python train.py --n_experts=8 --moe_layers=[0, 1, 2, 3, 4, 5, 6, 7, 8, 9, 10, 11, 12] --router_score="softmax" --norm="rmsnorm" --norm_place="pre" --norm_eps=1e-05 --positions="rope" --init_std_down=0.0 --optimizer="muon" --lr_mult_o=4.0
Below are experts of layer 7 (counted from 0) of a mixture-of-experts language model. Rows are named router (the router's row for the expert), gate (a neuron's input weights, with its number), up (a neuron's input weights, with its number) and show model dimensions 0-255. Each number is 500 + 25 x the weight over its row's rms, rounded and kept within 0 to 999. Numbers have three digits each.
Before each expert's rows: "gets" lists some tokens that make up at least twice as much of what it gets as of all text. This comes from a sample of Wikipedia text that the model never trained on. Tokens count by the router's weight.

# expert 2
gets: " ", " a", "-", " an", " first", "al"
router:510476526524498520505486504541488453528496480536537510520489482497529502529476545465515545518482470496476538517472467504510458479517489449486485509478480492502420516534477492471502499500522530501510473485506486527509477488555534513505475497475427505545478516534471500509510461505489523555510474494486480495539491524518501503496545456502510524510489493514528499532490495509516508452490525528509506470510490470548446508542536531500496499464496452466490533516537482503496520486482500492487480507491505499503516502451502521463531479490488523518491492527538470537543468458503490534520487535483560494480487460474488472508527493488520501497488512476473523502475501495527489441523440484525473501500502504486530485483512476514477510494476493488532487488507567468487529463512555
gate1:517512505496474489508510531476477489521488438467493518475512500488490470498451486539498530533471479473504502489515470515526497476488529491505481499504509510512486507512480518525479514512533508462530494460491519559511524519476455499495524502438505527531491498499493511541536494481498533521527512469534529496492519548547482511478427503521501495520495494437490511512504466472502521469499480504520473451495515485526506510520496536545511485506504478517482536532478487533524525498520460443518514460492483527503520465515525469561508546482467562494465459488532496493468541516527547529503499521492519471516476491508489469461457504515477520500513498490463511458526494486487511530504453513531530499484520515520502518507487492487474508471458543536508455504469509561481498503456505
up1:479511524552509505492486445459511544498487524494517529494514484509481483530532527479491519523477504507467498486492486531454510510510526477535542516534547506490539554512475493455487521549503543504559517460446522499475503513505490472538531502536459455562517517506529518516529532469513498492522530514485513493487537531474507501512516489481512500459484515463499521493460475485495495543478528512508536494521468525512462501530529478530533480472461520507512501491495479526439486490482490526512481526494476460527490462481485461460486517527487562492489512515483487495519539499490501544467511507523486464479489460481522484485462491489519517519546483509470533499504486503519452523508496501508469492488513493496507466514514458503490520525523492457493534474531506505546534521457474
gate2:514496503454508513495466491554499497516519481467446477541483485507510480462476481503530524582470504490506483500508523469548498473481479484498471541501544478520509517476474479525478477521507552499533505457511470450485507475538516491539484517465510521489480465514525529494465503492521500452517476479506570441515488485531472475495542482528508505441504502507501505487475544494560510475496519521483481558487464454507531505526516482491496497468502509512476471476494523497470503501527476489499532528526563550484521512493483520496510487485514497496465509539462454495495507514461534480549499489477499477493542529483497533481525497484475491492540502525515527493490508537486511515462534490487504464502510511466493510535493515495523477500492488470520487495460533482506506465521509
up2:488502449446495501456491510449533473520489440493483508568504513528538515482515493488472508521502479476499467469489468485433534455469486521481482494517509498525530529506495534522543477547473537500524498532460520507486466510487486509458464462534473546479497492501498483490475509478474476462527493492469535496496524498508525544465548432510471483487479512501524519482473489484475494555516482497490505481495497486502493497523493468470500505553522453490514459473452479513499504524491475523488473502486511479505512493493494480509487519468530489521493471525533505526515486506456512515542539506491509517504508491483532506482516547494507485514467526519511496482496484515491489499542519507483493525538500558509528403535504495500486485498498491510482504489501543468535515492468471
gate3:470460475506535509512535511534532474467495495508504473477519522538506555506541481491504522484535496502456493543508480480451553531500518520499507498497436482488509492495479490477460503503541468529523480500484513490485466526496483500506485523445470487501495485496474469484506537511421529529574531512515524509522524497508534502465514499530505496493475520430462500540512520497517484506472525515521521525503463488494525478496484485520516502523549498475547532500443557479555530504500474481481510493505543450536497509523527505495495488514487526513497545496501472504530499473494472448490519519535482458492508504546472520511509465533486510489537503520532503505504513504471501471455508490496539494489547502508505485501533483469474506502491492517528479511474516493518461492468532
up3:451472531499433539509520483543524477512519533530471498473516487459514557496507493476494522478456488523498509474455475526500500508472473487493459476477497521480518497500461504515516481490495488514506482503512475519487531504493488529466534494485522502482484508474490480495490504500471489458509506539421523513516473492507520521507535482542510513451461449495515515493515483495498481461531472459460493452551473551501498499494533480542518509464557513507517513495508467498513469470507438516470509472513542472500479516502505408499507493526523480500515515493499522483489504518521493515458540495514468500508513495498509494451512486499471470499475527539491487504500470477485520514481497483512529479469446492535497507491490471514505483471559501513501544486491545483521474462489538
gate4:504501472524504526492513561510475558503477493496466539511516539542549534512534523469479508519514528526460512457525473504519459491504519507516511526462498496471496554516493462530513510492521479473512507466484537498457514491487521528538445494504490519507480528515557503518480458518519547507513480514519488539530473483477469480529506568516472511535467519499503538532530488464503479503517523530515477493477489504500487499467536521465558502505508466497491511478473453503484494472477449490471468518504497501522511499501511529504492473468504494511531498475468480499504493520509512513517487475509517484514495523504531531490495527554512506473481478495485490435493482497490458495502492511513516478514468504469447460551494471499483546455466534493491482528520537563499525483525505
up4:483544486466538472507461473518491512484482495503496480524553496473548460506496513452486521511477532504484505521530548519476498530485539511495502471490510499507496488491511481496464503516499536484514489495523542511486516489494508517508516479496513522526468513514512491492496521463525510473429478506507495472477501515486493494492532457493494520526478513453452494500489507456492468522470485472481521506508475509492478508488496486550505490523468514517462477472511466576528457509480517481509490528451522537473494537500474474511490517530491469478456491506498441497524507544504427520522484534484509477524485527520473465509470464447497479549417493502519491498508518487499496512491458542500519467496502444512510489541491496498513504522478478527498536462497470480448478458468496
gate5:463509457501537476524508459524529465501500494531497518493482483514468529519489531485495461513509522521527524475473492503532513489501550530479490508478456490513493512503505509467505453483514524475521485460531512444528497477487469514526512537519507492542488478510496452529534508527515501479495468507523518481517456486478503498547516497493483514476518510539500416496498485507486496445490486447491512543461465507489518479483465501491538519454521464481527508513474499519503478472470519491495484501518499498443450504494522513523460447497516470495489489481506472476485448531499523473493472471550548513471494449479536451490507462495473481526556524545504491511507515513463500438468472469516469498519503496523512515460539515475525494501504488479502502531516508535494511509498491
up5:496471494511477495509496549501466480544490511537486504507506499511489502538475524486491481541495513483475505491450499496451502542504535507521458489527479531518460507485501506497484460515490518462428520462524472478484509489512473522498460506507523515485526474506470456484531509519549493543475496497528492532473485491538486480538486497535508500486484506452485548495524487488520458479506528495484498490485480468462537485482478494515515522451452536536494497528472541513504523510458512531483482504495526536491470501516502545511489517513475513518497564501501502519481487476523507517536478486499498483466509472524506462526498502503491521507457491472441504541493516503521456447486460536484480479523488465436444454493494490514440482509501468513547506532496494473478497515473538
gate6:478510490496526536546499456511466489504439492511480459503487462458501481528488519498458511490479518519502518504498493517499492491516514442498482472505494495479540480498527504476495493503525538483506449473554505497522496505508528528512500486511524479518526479457477510521467541528451471493530515500452502465445507485481510508478499474478510491499495500471465485505509469531529534487501482526498486515482517517558462518527492481484493514507484449470465499501501463512498469493533477472480497464452483487489471525499498471496525483493514449494528544496531528470512495523486513500495497494477536498511500529506540481560574493530474464477508501492477555512489473448517495578543493457531513477463465485496505540497497539480473498463495530493501520521488486503462528474472492
up6:492489475504478523466539500490522500476495549515485503567506517539505499520486450522520521490478440466523497500519529486475483485483531512526478481456520508530471504490493457479476471540520534521510442476527508499462547514513505498504530506534487487517474453492531455534474505537517445496501458511464507531515508496512513448500503502467525482515481490524563497514520493519476507487518512506539506475574464514473438478466540509474508502494475477477517501478543510509520489531535504520467464533489476476517488491533521514504476497540462496506486496513459505515526517487484494509499505536511496533465555482510509531445510511511523519472518463551516474513482498525486537522489529457488491524522495522458512496475510508465495479507543508487516478513520481491520505464520505
gate7:493475535447492509494466536505450510497514486503517559471544491481518477465497490498481520496471487491501542509505535497461524503491506524517515457485504519492475499552474508493504467502480469519510473508522476515524537522515491469497503485481487508475552519448503464545492537505505530535513478456491498517507479536503497525496502463506495500498482512526479499499473489485490486491489481498496466504533475512476549493494492523498493512514533505518500471551533516501477517507474522522505532493509508543503555536462532568518521533496463452451484502496491504442584478440533470493518505511495524480476516463435498503466520506529506541533530469510519499515501487557483487443510517528453530484531490505480517482497487489517500543511498482531530514477504515471516501514489486
up7:517490516545473479456493500484533486443449516501465493491443509478512481502494510537504503484530464538476527496490494507448513490500500479534509496484531463511519507494515531513504508486538479502530492486503548538525551519514485538474481518501488510517473495495519496509483508517489489509512451535515468549451536502483502508514486510525508502444520454489484529484545513503504499495491553515478499467468492491512524555491521530476460520534472487505516515516513505517488464521503486507485483488493520511495458549469505543477489547494485473474503514515414455526518531483486475481521492500520522498505533496493462509489473546517496503494499489424536484540464520505525523538486499483475497493492503507513441499496568525483519505480491554510498495502526560506510519527495482
gate8:483506520480498503524493501509556521528458482441538480504518522475494482480492537450509503506535492506490524530488544524479449438511507503504493549497506475530483504518517455483502466502538478469494463480489451481541493482531515503480494505485496520540540491526525452509505523556500547508474471506529500520488467505499505520506515467498495501507521492479481512522502472503494530487481484495494528531501491434500499486508485449504512498480541476487481534534507482541529517472550490530507508522500480486495484476491507521553499488469496468468462532476497488443524503529443534499504487508484487481452529500477525455469521502541534481524519449507509527463477514439486495488502487475522535520481509506492477542489481508489549489502488480505492451510471546529487531498527510
up8:486506510542474505514408487525495474480472521485486482521489513496492517482486485508535496442491509514493466506480483460486445496474506493469486498469504502456523490513520448475491518495526509549502498496499515479576519494517547493512461528483506525513513513514467483466488520474460523433462495520534490446487488511509466485476517501551492499553493502488497510514502497494550533499497530508524497528485507494468512492485485503493494504480498533521515442497503501508465483520489443524461506512485501525505521523487506499505472502472468472495463528494503497470498509476547517488477491549513507523503513503436490540520508442487497482541491544541533491493517493504506467517444483488515508480483495519479467476527446486525499492520499498472510489502460504440484506527500433

# expert 6
gets: "\n", " |", ".", "|", "-", " ("
router:494481493526491508509501530484525512441463510495432508524504491485514530459558466496530519464487492559529476475492491504465486546446525515485491482550500460519467488511522465500510463507529466491512520525481492492498533467522455493516531491492522511538474511453472477528506493471479489519479514498510502458503484476516522533461531485486500524479492519493505498524508510457482509503565489496501488527500506528504498497521502528500522541433468505510486483526484476560540500537486555529497507520489476518493488476502468451492498529525477491520470527485477543484530470496550493498500499482497508531496509527485520521556516483470487540488491483461492522527479520498534513533504534531513463493501475465482472487472480501487481496460505525510512444486523512526531456469511535
gate0:481460504516511530516444508495457554494522475520521502490498468489498476510477487493534496482519445526475458510494492495547478484472469427515525541536479471494506489534475519508497551517528521473516483543470444442490537515546476476526490550453539525503483499512484467496524515523479506516487523507504474491483535518464482494519511496471490501486528516518477495514533479510522502523512477517512495469484527506484477556510469518507537494468534527484485525470489474549452492513474507505479479545493520486497488483505527538468438507544532486485528533485489523532506501481476509516471471490523531503515498475505503516488511480480511484496445510501508500489482474515508492485519519482456509494496477494552520522530470488482488461499481449488479538536476527533519469458529498
up0:530474481455554473486484499473480512465497512524498478566489537496530523483478516501511509512534503501481487481497446513530501476487518515541524501467530510496532504516512539492516506490503498463534501449548504545491507483515502538461541527485471513481512543542511508493502501475512551508512519490569523438439505526528492510514468497459471485462506532525496481510480499511505483497494503528521504455475526488483501506464518514517505484504469463515525528524533505468513475533492545491468542482460471468498488496522529532500494454505528473515484495543522509489487493521476452513466468489540488482527499494459506492502499487516534493473484481499493467493534484520508488533482553493523494516497477534517495501537480451449488503454522523547543507505522468526538496501481508
gate1:494470514547491507543515510462513498480495500499475498465477473499471511474513482520472531498472504541479468476445497530495492517503480490460475522509494464583465484506527530501511490482493517498501506485488510493473508484509510475547512485428449496503512475522515516484490533492494517498489511520495483524510472470475534493472505474559521550484508536527502506493517529477495494523501476478486530434505490473547522431450473458473481546504448509463522446461517462512511474514520499464519536557485509514558474520493518505498507524551508476514523531505472517503525528520531482499492523490536490484509502495496493501520485531534518477532497472522496517524509499508516499516498517528548486508514462531506534522509533522550496453521484492498481474509518487514503507463486534
up1:424510470519511500481518475455481487493499512488496530508431529455456449494496491517556513488504493485528531471505505500500506442498518484512507526501490480476475482462506466466507478501483467495509491499476513525476498479517518479479503467501517499482511511528485491478454511548511475472559463514546509494444540489540475492459527480513515484525455484492498500514581486472449500503506502508517485468498516498477474476488484533476477553506503518524518486475493480514511465515520553539533513540497540500496495524483493486485483498515483484499480517526464529500527520510502484483465484514478496530488462509494535503495476505482518511516459528562519506529478490491523495498575498485534478518546513497479526467495457472514516488520538510511483558487484471527504496483528520
gate2:520519530514543462498510471510519499502504512468509535486470471488537463477532475510556496505480551493474467487526486465464505476522516515473474505460495518516478481519514508445499544520554465514509482477490516524461495483488506497513445509527490451509522490502529462492497519445486522468542479542498518506510456485497476503496494474509468529504498533573495499525503477486497512485511476484481451492486500493468457468470483503470513525519510501495457500498489533534480489524519488511497498492546474515497520463474479485527503501527474522518454500451507438430504474505460507497512502478520523554496509518527491467474501517495520521482526510502471500549502447492461457509499482514468532459488502498525501476479516486473455517492491533477479536502494462473492502510513459
up2:527498501515506507512511477481466508488519473492487496477536519494496516529488490458474507497479492517507538506459501468527459490471537510508472525550504454489532519476458511497503499483546475526455492487574525519531489504475507465521525537501497481501460548509481518514485535464518545549524420514498519471533485526484521466482535516534455499517493537534512487472475480470490477492546480531513520558522516535466511495456499536502494496480517538507494516464527499524533449488501482462465521511523550483448475522497521510511498506501503525538481497490507514474515482537511519513515513495492532531455477505505464470501519475470454488468490485519536484466492500527505441494515487519518494492458507523497505469496504506504519471461455490506486510481458506501531532487517483
gate3:454521509497530520561500530532502478561500474481479508492512443525523511515500486472522528500483441501498515502490533480494520455499490473522478496540489507505516479492473526544548458506477503525452465538461530477537535491474513520466475518459511550489504535544481506522528508477537529444489496522508474522483522500464484514530529467494461500510481487518512551537504515540571504503498500526503535481495505496511516508483513532546511501470509475533541462531498519488491499496551515461483489511484455534506500515508509513495478470512512438499543516508486495457498502504510521458467522484517493484448517533528507464507518516478491520513544507495478537500505512515511511498463553509487506494504493495505501513472483497540556500494502529521479537512532504508482504466488512
up3:508523516497485483464531475472503496467479451535490465464459535446475483471494537493569514529512485501500481549526554475497535474506515495519510493500494512465478480479479466462455490487545459477538497503423471475498516488477476475554483536513527539508519502472491473472499516506475532534478518506502498479499529522479536508484486512494502466452485471472495416455488479500475495489445456484509489470489502506497489518527534499528503463499449519500490484488479448514547470503511506520462523502502474506525510529500490487511533482489498505525471497519478510487533503467483530486525481483476517515526465460515502520511509499461508497497510471528506498463542536514503468512494467535512491508531476503484469510485514495485526514516504487458523522509469480482506518513463463
gate4:522524484477499504530501495507492472501530512495474518485495481543498536492525497481481536491468503475502488449522485523451496482462495471464530486505453520473454511491524540537488492479496520527461478534515496550516486523527462538461485500501505533548466490453530471515488528504478524507529529503520481552496511511494506538488520475486509457518501459504489475502484453485543528551495524552484525529513547454536460504513514513515527495522530554488480480465510535549566485550468526487533463464497523508465537515479483458501500486555542509483495460480487498536493511505482495503523506492508483498453507482498504501533470499526519495497505519485481480499481518541512537534507475495524507515492498449490514512509517484495474493461500519483504520487473505513445473509504527
up4:452527481526463491498524512511485521518502526507505509517468483517501433485497475489494483488504478523498507515474498521528496491483548509511526484497495502487511466518511507450485473474465498516526509540482503485509530511463537478425473473542453482498504501496508489513481521486518489514481495510472495509517495461503489496549510497471502494514491512552503446532476433496465489548492476526466447495511487462519505528517493431495511473521479476484486506470494472498459506508483499499512498474538499502499489491454482515524475486516505425525493496479493502491520512470517495514490478484430513504528528550464504483530486477493490507522488524529528554498516488516502425490487473505484527484477528506449460515518497485472574490524499518474461476467523544498522542497482492
gate5:515494520504515521439525514529496488535461494473495567494484466537491520523465467470491536547492532546466521505525503497509517501483564527481507463554487495487503496433467417550497531492461505483507483511510472503465526505535483474509483481465533560527486502507467458507498476479479493469478495479492496520517473458543462528494513490496488503485490533520503472478472485485517497470483491463478496471501526458466509484499503487491493512461458498479529462460477505524525465511538538502513504516504491508507484509483543499511492512479478484523513497506542489514536473499517536523528540498499536548507491518494487478489507484447509532471526539543535527507518503467482522518517482527499490502483500508484462495473513536503530526473500495530534524461476512479474490491515495
up5:545454461534492509543483489513517494487509490535505491477505523463501505539469475492527500497545508517536506466558484458513496522464458515492456511520499526508483450501465493505517514509496537502510499534504501513503478518515516521509497516491476517488489548468465529539476483515495509519489473472567524546461498478517510508486497536520445548469463486458527507513530488479473496519525513519505534483504470499459524512462502486479521476503519488515447513490525503535460500561535508512484528523521472469522451492492441507490510508498500508474505521514496467514539519506515521496510458474490530540487475512513526485502521517496520460521470540472503493525468474502484483522480440486494495499509498508496559462468515508499516493484474496523540506470553503568514491464517480
gate6:496466495484529510467485540508475485501509495522470472539559528507485519501497498483526485480465531516517492503483519455503479526474469508506450496514492484502522497490489516521479475489522494467485524502480439521544506461549536509479510479462460480455521476550495508494459541550485515487507499540541530477516507516461465512498481530570519491447492488504490526495481512502506497499531540486477522481483501499491513485524504513487532491492502528535495483514476458460493490531499520546479507450502477495471470480495505525530523510477513502492521458493456482469506486498471480528505504505478522509503484462470495511537530518464490503507502476491537513544457466499528523492521516519505498492491509516480472410517496512493532525518524493496545521554436480515533521553531509
up6:478466546525515507464504499529540555472490540508515517460537507507521469485508485493552492555481518531497520500515522512524544498458505522506542523533541514467459541492524461520519506493475493479476482475494510532503519477485499458542529497542531533461489467551469482511499487520474507507463510470486510520484452487512477494442511531537486515530492478531527448427502492520520493481512457506521479479482517503497450480471518439530459500497517476506446518548502498509505482520496514518535480497502518501494521495464531510511523494519517510485498500529531489507509532502546506511497482493508473504465523484524462461535472527533492520496518498558512484473485519468498510491469479513491497500540511523491496495484506526502467491534486481449537507527503497458494469489500474
gate7:499510467470423545496518520473539501477498538509514489550542483493519469547505504496481526505494532476504507475486521543489537511496528498535474483538493525530509496501452500465498487497460505507516482498471489477495530515491518547509490480465541499479505488547488511501545526533470479462489531469501471514490505492548492507500482480490525508476547502527539499474506474504540503531511545515514485502490528521491557496516492547505416489493514467487486478494517492510511487487532563460527486445547511462512477508502518508537501509438529540508509480495479539480492497502530501462460477505493477479550516522496464490471482476473485524489454473524503526452511491517475474456508459505491486480512494514487516495514475502508526522500532533497508508523499487520509461489496462
up7:514457498511500527506558522482522500490453446480510476525486517524501477487485506473484522491497502535519490507504513445467492518486448468487511522472514494505496527497527497493533475530533476507472456436488516471475494477504523501486453471488521474534513501534523495525459506480491507512518480536511514474488575490494506495500513526478525522502459506482513505474480497539511516500479529472459516457494517528554482520490520513492502526490471479488534488521518505507472492478437482509525493482498458532512466498487514524470502507557500487523509468483439530491479493505476511482473510465472460498473459498521520509468531572506461463513461485474507527452494494501516488483511525516471505499494482523512484537514468495483491504465465493454503503448468507441479552467489513

# expert 1
gets: " the", " of", " in", ":", " The", " on"
router:467520486512515490514531504519497515504510475467546503501503530494491545500508509472490455503476495473535495490554509498527465482469500494498500512513448501544508529466471477515487534479468500519470507483481479479504516526516517444460475518505523513470493508450530529490527510489484507518484527561464510454469499493437483500488479491492453492505510508450465503494486459492513494483500488533469446513531441522449516475500501463506500511496542482517509473514513523536491523464535444476502520484503512447548450542501488493518447492470493477526485487493505479482510479487484494519501478459544457483461492511492525487526500494472503452522537491515500533486528531515460502508495489504482562487510525496483526516481515486531522548485476489559499537514489493498463506494492468
gate0:512538491478503505531535492522471520496547471482479493494515487541493510470485470509517516500465472512541511478513486522497449468490475470512496494477498466549539493507469490490466528491499479552492505526505475498506502554535511471543488498474523487490544501493528505498500527499469440506474478437496507476493510497520484522546483505532469479476488524500483483521490494475519508510509463490526499512486477525436493496530532476501499511474487508468494472503503510523526527508485485535529494494512525487498474505482507476531526538462489546481455493456478488521560507523504520502542486544517480532543508469547550544557462525528463548490509490522489535515507545508515498476506472527502465524554489485513554479455502479499465515517504474484489497481494528527517469482541527
up0:497530466483459521505524453489528527514513468548470504490497463481507494499501520508516486506483519495489502481484504512491543509519529537540496485478500483467502479485508494486490503501514476500481514531535483481489467467500497503509495505479508463511488518481536488457477496506533509509510461497523501509512513460503479440525486483522517573486516481516473538513510528506478544511484533431514511487552528483530505514463501514508475535461518516520506563473458519418501518485502542516507487477480486530523535513519496518443505502469559500487484539509500555550499509461500460494428505465493520478489429521504431494464489494498507492518490500491495473501488478503492491522520519500502508479477484509493510499545484549480465454520497536504472481522514539512503512484477512
gate1:500492515481518524479521515526529495451498468494467503524515498524500511498506534519500466508484492516522555486497567489508491434411488489508496508530484464478505513495493463506515537526517475472513458496517505503509486536540495513498443496496495509506517515504542493515532561501467508501531494476446541463472484499503485487476543506539497471469500491502495461493475499510493502496512486525522453544511443501501534521480474558517507526471476440512554519512498476477469510437503529511484515507545484498516485518525468492504525540471528519553464512516498499459469419486514510491545521497523493520475519528470492501517506544501480486498524511480496511510553477519497497502511521528510497498511473488518496470490499473537501524505477484483479521503519513495494476457472504
up1:511519544486492536490497582524498482475508549447477565479500500498539495493482517489485457518538520524501500479498520533524485498441482538478499456481523479516492525554458517527496504472495476511490540480517483491457472531503533539514448478528481467554536552484529454478523481491486490496529545521485484506497479492498486474481531507500510498515479520482496490511509488493486503487504473547472463532523489500468524544499502507498513530468466485539532530528499498467491509456514483488534512470579504508499477486509505524487487493511497486513522538513546499465489452518472480528544500489528480489517495490526519496493463503465499522461476493498511504451519477510567528496493500510494532516479520453515480497502493469469500468497515477491493527506511510515477531502522473
gate2:527499466509528428504505499487490481515487498531457511500520444526509504505512513468523535509491439505495519541508528495483472504482496496479532467497505517534538501496482472509505520458505494509513468490496439503494499489541468503515483466506504522483532486565495494482486500533477490490494534500504530509460479479488520529543489531500490489447516467468446491500470512505519516484485514522512550477472468471461486527525516478485515499486469478502518508462517478496496461494473536463516526500439515465478500496502472508447481523551483479532529495500507518520482481546488462533491530527512564488494511530508528497503428472427489513468492523491485525512521505525493521486493495473497520491560500490462528533499469482517473512495513474479515509498460508513472529506486448
up2:511518504462511494488497533514510477531507526538499515497551500494476515493513506479499506514505503496529479477467482455434479507503517470517506489454516544517474551532490474447506521515493515448504515515490489491471529570500509488533503530464490553517520458520507481487504451520519499503504500513519479503506491528525503503503526493455522492542584482439474493502475488501455463501452488499471527492463512496513518478529571492477488480466525471475510551529545499511474482506486514494491487518522499503485515484491487482514500489496493519495496493508497560483480482485498487488499483477509502447492489479484472511444457466528494521495498511539503496530514568471498464511484516509485447525504524484525508534515508487486507474505485532508495513520521521545495502421467473
gate3:505498497527546511543535498510507490524513495495516520474466487497544507491520502533508473463487477534481517508465544501465469506492468481504493499482451528498527514512488493516448508557476494526537496485480496456527479493499475506496533550585496468506463550473524482489561483486532526462504459512481506488519507500530481518509482501477520501543499499480505480486498458515493478490497485493500509484466481487508531475487485464473473502533517481505543446479481493516490520488518484534500501487498474464458490500512500522464525509456462497482505478494512492514489510519555481466490470512484521541496484544491543506523481524511493531532535499541540496484497497553496514488433529446521519480513527497490475496490447496503501480574487485492489514526517455476519516527500548
up3:488540505551537510509494473484465502526480512515431516465514489524531507513501483483473542484521436508507492493494526507464494508508492513470479535541544495506507513435510536480485483491521505504501494497483457464520472488499478522565489535519503466509474505508519506515488529472519500476534503514507521509483495477508456456516507458473475511496494470471512488505532461518526513506460498516488503506509529516521466525498440512514523481532513474535524496517481528529494568514474489464487481484504507489492464527523490531476493508540464503481520511504479491509417525475452458530464500518526500499530484485474502500532516505474488496458496485445499559498512522457501491465461490473533534508518532498515488495488479545522453527501482463514507490500462495499476451473483520
gate4:494509485477507432494584472487530522484460516523499509477478504479508512511532501460495516468516472513477528471524514478508531485526515487501489530480507517523526537501490508531530488509498505450464520526485505510472494489496478475467511519484498504512501523497525548503494496541514478479556481517504478531463493455512511506460507546481499514541498513466524502496501488505456485511499473548532476433515456490537479434444510494519524507541515494502514487502494479496522539498482507495534485463515431498525464537513524517473473526475522530507456491509464459457505490474517541487573513500507497498485441495506525501528503478495466488477494483483521523510498491517498483501486471542564452491481483540501536508504477506507472520512477522536517514506512516487503500486529479
up4:474471516507518533535521464500473457513517468532467496448462457490486494534550502474522492530479499481514508485528525511490485490495476503519498480564485520491487485477439426551537452529478506491518482492534513519500514516495485503521497492508480552492477510504442513478534496499499522479513509570505516490511485476504511513539477475480500469506532500486524489491519502464510494518529503536477493497506463505456492441497460493542497496562469500497512498515471505486524482478486474550508534507480501516485479515514467512497503517499500475527527486480495518541509531546496452530480440489471514493481501515516532515483512504556501516484507526461480497488481442501491503529491471502472500519505550479500495532514494545474542527504539510530496485490521500511525552482449507
gate5:487501495541502557496463472513521510473506483503480493521489475530517494520490475470498518505490501474476505496512567525503502471460476503504501502494497475472509494495547488524548518537503491463502510500492477441499510520489495517495482517445536538469509453504439513525509503489522518475507544480495528525513535477528461481488571548511509499511497489545526469535480505530520471516474490507500479461502493479472525493510498506517519524518474450534506503488523504547501472481498487494500543508506501554513453558487549520498506485449564526468525521489522514547533500504493488514479491491543495526537463527499507505494508474467495540497528515451512464518465537507527536528519530477500492513518507487518542506471493458476477479471526467537474517525472493483481502462509491
up5:522522518496534531510525500476508516525544518508489498524515499460506520515489440574496514489486460476481503489510496485477512463510448508512556570511512531524492537457502503493536492513452534522521546522478480490509507462483446485499498461494507508492482503459510515515495501494485450504476509447516531502515564480502516503518489511504490490478519494571481457518493477497492499551524477491483527490510468482545541483468501487438513513490508524526484495497516465485509499528487475462518531507483506534485500539499518500459537493517534503500547450477486510535474512507536512514484465482483481536523502496498505500479502478492491473454511533436498478512484525509532540467467526486499457473482489525514516499473444512520485500520501488474467520488482510459510491512531508
gate6:501538431478525439534512463545476479518450514516502542522521499461501530498519525489509474495490532526540526484512512456546523492497517467514467512537536505539495504469516505546514512492478462519471465536470523512475520472498511527535526496521539486501462480496475496470478529526486524473467486495492476520504501492526534532505471495516497463547522545491482474447540502540513512507521493486491436491477462502524492520486469506484505482503539477508525498507530479500495496508489510474482533493509480517493489499529515516486495506555467523508496506499483434463489472469472474499508501457542469475488523525481478506515522512446502485485484466476535548488455484547519529514484505537531494473491461505485518514539485500508507506481508545506503534521513466497535482533484502
up6:495532479469533500518470524526529487524491483527487485472463517513494493540550573496485488526501494498518484506506480502448480519479532472509459495507549456509498538524533543477518496509536507496488496524450481528506526502458516468483532526556502522475468488544529490525513509523514484512520529504541464475490510523500488508487543510463512539514492510509491509515523510453508535434471459475450517485489517475512522509460505563502510482533496498493508470514515495564480471509555484495503520525531499500552533515486488526472511424511533507486504503450527501515486512503488463533475507538495500510499537529494520472484524487530543503549529539499487513475503491502491510504443502512525496497487450503481508537507536516500515483495515513518459499488491505518515514499476499
gate7:524503505491500519510517498459515468469522493486484481547542482482531499517506525512490469476487509465478513458552488540468473490490517560449479518523506489493519473527536485505475525468502511494458456491486518497513501487526531471510526473512497491523508501467490508511419526494481545474517474494514463471520506490543470482486531528528457482481485494529503510476496533482494512463490491523455501480483498546484508527519522454521449517509518488505491476510476510543524493494501511504502484452453468464523501525482479494498511484518531459472523506523493493537470451512526499494446478476496486517516494514514495503489477530477552490502468488477503513503507505532534548503508528499494508554494493501433536511497514486543558519513488560509471526464461486499460459485527501
up7:529509475506523484496498519501442523477485488493529472525484469524533493503508490464513466518491538470506529490470507540475518481524487523499503490480501459516503548524541488516510502483556503480500443525505514479450501496494541499508476525489489493479509460470526502486524508466529481508519510542546487480499520527534493483505458472526465459494511466469466490520509511528513485485467500497542497503479522472494542520513511501491520510536477498492475485503499489468459487505499512483571530490538467549525506535514490542488468506528495503447483528494492448481479488496535520496507525514503483486494474493490509478494522486570541492507453512545505520485493489480486528515508504492485514472445542465473525486543477536475527532514488525514434484475498482563498518556543491